{
  "num_hidden_layers": 8,
  "hidden_size": 224,
  "n_experts": 80,
  "d_shared_expert": 0,
  "moe_layers": [0, 1, 2, 3, 4, 5, 6, 7],
  "routed_scale": 0.5,
  "balance_bias": true,
  "router_noise": 0.05,
  "init_std_router": 0.0195,
  "lr_router": 0.000815,
  "tie_word_embeddings": true,
  "learning_rate": 0.0137,
  "beta1": 0.95,
  "max_grad_norm": 1.0,
  "train_tokens": 470900000
}
Below are experts of layer 2 (counted from 0) of a mixture-of-experts language model. Rows are named router (the router's row for the expert), gate (a neuron's input weights, with its number), up (a neuron's input weights, with its number), down (a neuron's output weights, with its number) and show model dimensions 0-223. Each number is 128 + 24 x the weight over its row's rms, rounded and kept within 0 to 255. Numbers have three digits each.
After each expert's rows: a language model's description of what the expert responds to. This comes from a sample of Wikipedia text that the model never trained on.

# expert 11
router:134138110078170130099088128082113137157104116140137133130174146094142166073139078168083122140131141106146120117167182144144098105106153115132114130112117117129164156138102132128136165156127131127166091085164166112139130128103112122128128127061119141108092150105155133135092104133100085125139157128112142126143108131141136121113129157109117108125159140129055129144129148159136123126099116140137113114149104143158148191112117095147131119139136133119155127160116122162095145126156135118140134117154131127143093139139117139141145146178150159102113110086099122098112120099097132121134096153125150163080094107144131111171141109120134119128099116098158112133200131125184116170137
gate0:104148115087114134152128127113132137139136129149121138175123146127146096088107128145120119146135053155147157134124158131137148157089193131146128113083111123119124117138143134095137145141130099140142124111141122098146096111128128103130129101128136126127129118132131129132101141127122040126102141119116174111119098085160136139111101149082097116131163130177110139105134129139116106130135169126139059167158125129149113146111136090128125138172111174126117107148123116127128125182132108120131112122128068120171108109128120129174189142159121133113127117125139143108151152112127102158124114114126186116132130162173114137170096113042131162110119107160089122095151132127130087148139
up0:131200096128125071163119130115130123145158081128107125174064160140134095128131140154136143172138127103163172100145123128135146176127128102153154117156143130111099093117157098127138121130122119143085132128107177136147066116117147139130131076132088172131114127150153114117136126165171127119077124125128134104137102131121147126145117119164133100159100121108161131151126156118130128092121132109128131147129162142119155151159196166148143124139100114142119114130126123125120157134170131084093160151124126132103119127124132122180113124127114136122151157164120094136130135126126111190128135115129144144118119150128103127140112127108114104098111128127088182188137134120139146164204
down0:067078089141072177135145150164126127112149149082154136114134122099130101124133098138097119109124141150175078133153128149161122168097126150127113127121098103128139131114128129129182146088129123105141179132135120124139130139118125130131152097158162127125151089136118139103212131080112153149137114156136141127145129129133120189143122128126098197153120130165163141185129105126166091131129109129146110124147119144146122096127099100120114081137139129169168115143137132162121128136120119093148130120140124130139121146121127124165094103128104103094116085144128130199132130120114110096109112125161152115124149151174165118130098157158127173108161155129104134129116144103139135123128
It responds to: Word-internal pieces after a prefix, mostly in Latinate or foreign words and names, such as pen-ult-imate, sim-ult-aneously, t-act-ical, Fac-ult-y.

# expert 56
router:157133166130146121118103133111136128130127114151126118136164129119167156130166127167160070152125142060149136131139131130153145124110128096117126144077101127120147153142125100174140119113062147134119139114138154118115153105101138158158146114111143148109100142110157121128094125134123147151156125106115152091124089116121121105155114127171096155142120102108085122194125117135124105113106168177152142113149142140138141147089121156167097105158161117148101142127138133166101128118160138103119134133091136104096095122198181126139113136175118136090111082083108099124158131112135138092145101148087148146128124097105154098161105129155125133094112123125123115137139124063126121156163
gate9:085101171112129112170128056128133117126115101145108087099102131143184108129163123107131115126110122125129155124111159124133142118118096133130111141126120103126128122146126115156127123081071130120162113122105122097094196118121121188170137159133133120121124143088132139119125129096074178133154146178112168104122118111076144195151086091173145151130128157100133137179142123123132154120107180146116145128101142127120126169103133111141130155146126126132121106108134139149116133111114128112165140143125128133057091133159173113117121134149104107081137109126124126093110128147131129133066137126126165095157149131152148127150109140133129129096125130129129106115078093130145103136147
up9:135133156130158150093123128125115130086109068123115124132123109107145148129177128148115126120105178126128134130097186128127131139146122122140107125117128083116132125134128143126150127065073073137130129116124094138136120126146082153093124118148183153157127180106178163128114127094132164127123123145102128111124132086143134165187111118147118120129178110103117164136140123111135120131103184186167151131144127117113095128128107130115124154165156130131091123119134128130110122127115157117168134100154130128076129115131200116162092119175098103120115087145099129113169116129105116105126116109131179141128126124117132081131116109172074179111138102135109116126111128116141143150147
down9:149128100129101114128121137133107109119078167135146071114057140113124149169157158121135129119146142116149130144114159154127061110204099155125100122144130127133098146069112160118104126149128102084121091100137112127131098132126121135078136145129134076134146130166110128101143121139134143083116126113125128128135138130138149125098101122126155122129104099174111094110137159113091146131116090126120141119157105090061131126155150185113157115076120125137144150143139197133130134152160108126124129138162156093107123118079127129128149150126128113136125177103116129127128095151118126109114128120130107125149129125111134091129119117133116114080128105145087137136184084111118149143071
It responds to: Degree signs, coordinate numbers, percentages, punctuation and line breaks in geography infoboxes and statistical tables, such as °N, Summer (DST), Total, sq mi.

# expert 53
router:144147154121168099115081139109129157119177135106168162116181123114144098130116109144110103139113141104142123133130118124132146096122150103113136142116124147096138125163132105137135117142087162104106068117158149105152124152124154110119125127105117150107115147099199160092101139087138133123134128138126174096125142124136113069184105116129105146171154158123118121117112177136151119172134120178124118102150136139147142153128125155131144094188138114142125118100108121187102144111144132095098125153138100122106115172149117060139096116140147121098114106095095103108136144105138130141144096140110142148124144111130147105150115134133133124075094109129168123136165120130144087178176
gate2:120152123125132128139122124098149124129174132114139169116132113133136125111122129090114169128119141113119130115066130121128122112100150128128116146139187134130155124131134118133149130185106139113145142129133129091111135137136140190144133090128139104149128159117125188128109142132133138113170160125129151163130110130127130138144128156175174156098151131171119172100102132121136179124123161125188144132156129169140139110113091119134150154136130141129140201137127145200130166128127128112114129142158128172128120166140146122171128092118129126040149082165131175127129122130122169141123123138131127181110153130126190167136109085089112118142114104136141130140143141161159127171142
up2:141127111133157128141124123140123185137176143076168173157117129119114072113118142111099158115119181126128090123079133139107141127111145117149112108133166105131159123132145123124123131139105155122111110108135131103134134140127164157149107122135159099173078189126118170120121144134128164081139148137142127139133119153165129167164137151132194125118151160142125151121087112140134175133130137158138126148108175176143128117133116136125129140133130122114167139127129130196120154137118128120126132138132132181128134164122148128131098112108129130109177081123109195148115121130121119145137095127151125185090133157113146151128131122127120128122112107153177146157199160152141125186132
down2:160139085159120132107136120049120150155153123117106142129126117127127126160127128117152119124130095130134128131112132111111144151106171138140097124129174163188120116107122052163128139159130094157084127167156093105146070116106116152128115155121125127105126174137137125124148088160165128168126130122127112124130148078114065157128108125143138113136116127121128098163143139117190142101119153161107180133115081120142126088107157130153149177126144150114101155129123114097132119102181139114146126150125120130086162148145157113181161101092127150117135094131113158136124106104099137170097154128151112095133147127107122154089132130096124120135162143152147119124129122142161125127152
It responds to: Pieces after a capital letter in personal names, and country or position codes in sports tables, such as G-er-ald, | USA, | DF.

# expert 63
router:122168170131164108129086121083124171138176102120154154141118112115119148120153154158119136114125159111153083145142124141140167119116170117117135132095120138109119100141106126119135104132083124093123097108122140122120121112128103117163139105130110150115131121105181179133105133104134125142133143066135177124139114108171104094153078116108120138131204123115100108133116160153141118139119122169168123146175151157134148148130119192119131079170163133149143127119146115157106145123124131141116127130107136131111086163139134080138133140134105135118101130125102086097162133107114136125148107136105184191101177130154116105141099109099137129113135083088146108148161115116135098130122
gate12:078171120125139114090155130130116166114118121094120120138128112116083137127182128121126151147105145126163117132211139128131117128120117126160120160142199134094089124133126120123151103128116075128101118138126201124121125110120069192120111118126126155128139109128135129129131130118070163130129102129100130116119084115187137138130110126109119097171143137091098069132097112128138148153135118129145114138156165114118160163144155177145109159149126126099160106114162126112111101120133110142117130102099123117129132125121093146070140135108159115118098164138126127105111071134143125144131110161145085154120149101153127125128126128117151127150131046106144106135112127139148130125149
up12:121138117100123141140138124161130139157158108102158131131119124126144141091127126143114122125164088128127077071123154115134121136171127145177122155126113148109100116092055128154128066149145176119130146211126151141154117129124057166148124142128127126158118124118141111183125103156090101096128112123137142162127136092185127131127137196128147134127131133087117091134112105127080111150129166120111135122125149151136161153190127121148115154140134126084165077133132136124106132100132110155129129125130132137127114128155122091130114143094124133145084066126112123140108118127112102144114090124081129129135128097133142095129135125136093128127130165123117132133082108076135132116142
down12:089128143123168126107134092138115141097101103134196111106139158122092144152113128125101130124185109132109141080125129094152095124158143121120131146128149155127121118182146119147148126076071133139121126123068158130128108134132110115112097137188098116112140160158193116139126120147150129155148113127083103124145105117128125112131114156091113096139138136114130139120112128151156142084128160141121075113132156125138153129153106148165131167108092125168126108156179179116154123150106128137150133159183134130150139086132128108103150116124116181132134118123140123127132140096119091123142129077111117095136121092147048141159131134121082127128131170089127145146122117133143112127122
It responds to: Single capital letters in acronyms, codes and abbreviations after another capital, such as BWL, BK Häcken, BWV, R&B, SP.

# expert 34
router:158136156133136107078116119100106138150158140098123138158158155100141140091134153176144106134107123074137140144160133135167151137127126092091115168086100140128124134125126124116136133131100140134156153098144139112098144123101137152152163126108126144101076126095150125095099143118124163159181138102157137124123102118128107114158115114147066169155136140099100136177145148155166136134153129160137137114151168145150132150126103130142121103134139129157099160142132117147108125098162123087086152126099138136119100102143164089137129150192115144061106073101107080144152144132149131097152109172093139134127115128099128084145077128149146137092102141111118102125138105119124110140138
gate1:191121110123143114141131160128159128128157139114125135144182110150128175122128138128106166172094156072160135121156131108114063144095124113129115131119137136128131126123172124133163133167122133144148169122130117196113155130117151166133119129134152139123110104131156136118109197092123184129140145127117130101111073100144114134127125133142114174086129122124097129161107131136163129139119121140128122105114146140093120142125117128147116103125130124180130128123119107125121134083125128119121126061116148158107122109125098108129081173163114159114093094141129123138129137145176137133126121126139139143175101105151166106110069172125151102132087116126155093128139079176117102113175
up1:133127139112122121129128134142184120132119107151151176107139118132123099149130129114106133122137102162111077126096132131117152125145172137098146145131139133106128181146126089143137158087168065134142122122129169128148131120137147081138141109132128127131130140128082129139145153123124054138095106066156139129126130133126093106088113126141139115136105121125130137128122091161081114150131129113073107105086152144133194118177062145127108130136104135145118129132189119137102113092156140105128135128130123151126196124120143134095129189127130140126198137123129134166131133123094146114150137172099121097122138147123139089123091121151126132128130136171159103126128129109120062132110
down1:141120155142108194118128094129124139183118112118127111127152129128155107133129086119122107112159193131107111081135128122119140129130112074109138185123127156107152156123114125132118122128102139094129168127099128107129134108152208120104118134098114176116120132144156090097183199124115126115145108105121160159140153154137142154101103137114154150132139134114202121077136142133163119136077187087128131133130134124137136126162142150138137087097131129137103129124144132135070129126144098119098116107129115181109131162120097126122156120104112124111167147129155098173158120130122128159131110140185151121116102127128073122131097133129130127141103121108151124133130146140158104127124
It responds to: Percent signs, decimals and words like population, village, area, census, °N in demographic, coordinate and election figures.

# expert 2
router:123131154104132133089126131092119140150160086157146129152113136126167159107172106130098144157111112105135117124150151111152139135130144128142145159087161147136120131140053099141109111115095144124143125102159149123152110113099139109113153119107115129125095126140135158120107135122076103148121155139125181149153129130152119095181122114159102150205145147109067099135080153130110148130129102141127098103153147143153165127124098150159094134179093138117155094100132142161096183124155172108089158152094132086159121145122101104172114150140142135101106148112129129118120107130135132103157120143127126165125156126161128104166079143110130094143127113151127130087121130134130103129176
gate1:127134138127104154141107155121143126165135121113175137118141126177126139131121096150108140148129113111127125097171150078123084107079139139143123125156149151115140130118072158137123129109129136067116136126126122133156122119089138049127104127116125093125125139144085148103121119118063112184167121125157125141152121166054130119116128151128082126138093119128124109133128174140127152141119056118129075117131136132148137152134137120154131107126102127124126126114131130150057171142163163106129207137124084084134131129156077105128121118129129156137122159109131156125130117129146073134081126143132125150123119130099108123158139159106131111116129147152128131098111154127158132130156
up1:140111152128077138102143110111133108130173095096129139127124106125123154112128095161123148127125101128110129124099133085130111114140110110170144135124149133132128141121127142136130129135127170123161146129111118145132128122111120083110142099138131113136106156128140123070115128115137144145141146201133139114173137133073152143124128169125125115163090126134137076128144137128123133157137111131161096098127094110177135114086154138134149113172106167082120125131107130143064149150159147127156185135114114090171121131141129074160042129148127121163089122128125128125117122120128095128087084127110127140130103112096083123183122128143122124131138211113134159146092159132113142127169
down1:103138111112122109178148129138125127135127079122120119199141156153122115145085118134128168139125111142139128127111124159120102173110093152160112129145160161085164139116161119128187122126111147083135139145125115139107139118109112140131132115136131122115123130105130120128188111139136124134130126133120152099164120112130162134113129074102107080122147128122120174129162143127148159146180100136086125145151157119055121127159090128098125109129078093103103134207099067130119157127126158081126128138135115097159102127150151134129131115138140142120125109130186162130161129209133123133125133167137108140130128134136128156096135146134123121114097144113106160134102151080106121142143
It responds to: Word-middle pieces like m, ar, un, ru after an opening D or O, often names and foreign words: o-m-nibus, D-ru-ze, D-un-lop.

# expert 62
router:106158164108182093105099152119122162107182127143160188114173126122152109124143113117109113131115166114141121120151117130149110098131142119139125158084130128088167130154142098147145101116125171145088120150144119108142157138120130115098110127108121138147105137112190140094105137100120111133121135158095135111173131137146107064173102093145144146161124141106117089171102154142153119138134113173130101122165149127165169162116145172159130066152131085115137107103134143137113133112155130107120163150148085097112106151159133079123082105145140136109110092095126097096132125119146100115152089131109136146144142111113120100122113150140141139103077118141098129176138131136130124129140
gate2:173135119134135093171108122083133134085156119084122127129159123150132144127188127169149144129106128112127109145153137109151096113126146142148074154152094132115129156094129180080105128153148149125130124130144130130122069176156113113084128118125109112108130165124100154131139093143145165114129145118125105128130126128164123125141160101063097130127124111135117146114128178131125123125135103179128143169155126148118128132107127129163128125111129110144124136088146134177123156130125073118137190152166127107122106162146155102095132122130111136116051136115127112121120163174147148133134156130123095152136121091116085141127143129136152111082122154087139132125121040128130127125113
up2:127167165135113095123122089128139128098146132108119125139096117155160138131189128130123124127102139129089093135178147147141129115133157168129127144130122136114119133109128137104125150144148096117152124171141071098117115111171130128076125123155086092137099130122136160133137129124143146115127127144092121145139085133145097127190143077068104122127128100131153127100143127092127143128120091184167147101129177131139122147086134108112149115129149115116117102131124165141122142133152127124136131182132124127135102133142105100103156117131130113120085129092085124127125206172128093102128113142140088129101069105136146119127107077149130128115135155103166142102125064156118071126126
down2:127127142115116135128122059113131144162116123203145160124087129130132134140175111117075139121116123118077126085122129147128112132126164148149133126119118166099112108138138161083137121150142129135167190132097165158095119128139128128100117127140138113104113128127095118136132131113197148123130141104125150120120129137124103166147165129081135143124124126132120101163128117176129115129128123151148122161130119118138144115101128089137105129146146179168143133087121093127170125184125157115121125179155109132110140121197138170122129138129148087131145126121127118143075143140106080135126174128134101148088194126125088130102124144135122120100127127137072168118144164097164125146120
It responds to: Word-final pieces after consonant starts like st, c, esc: st-ating, st-ard-om, esc-ape, c-rop, reg-ards; also scored, moved, ricket.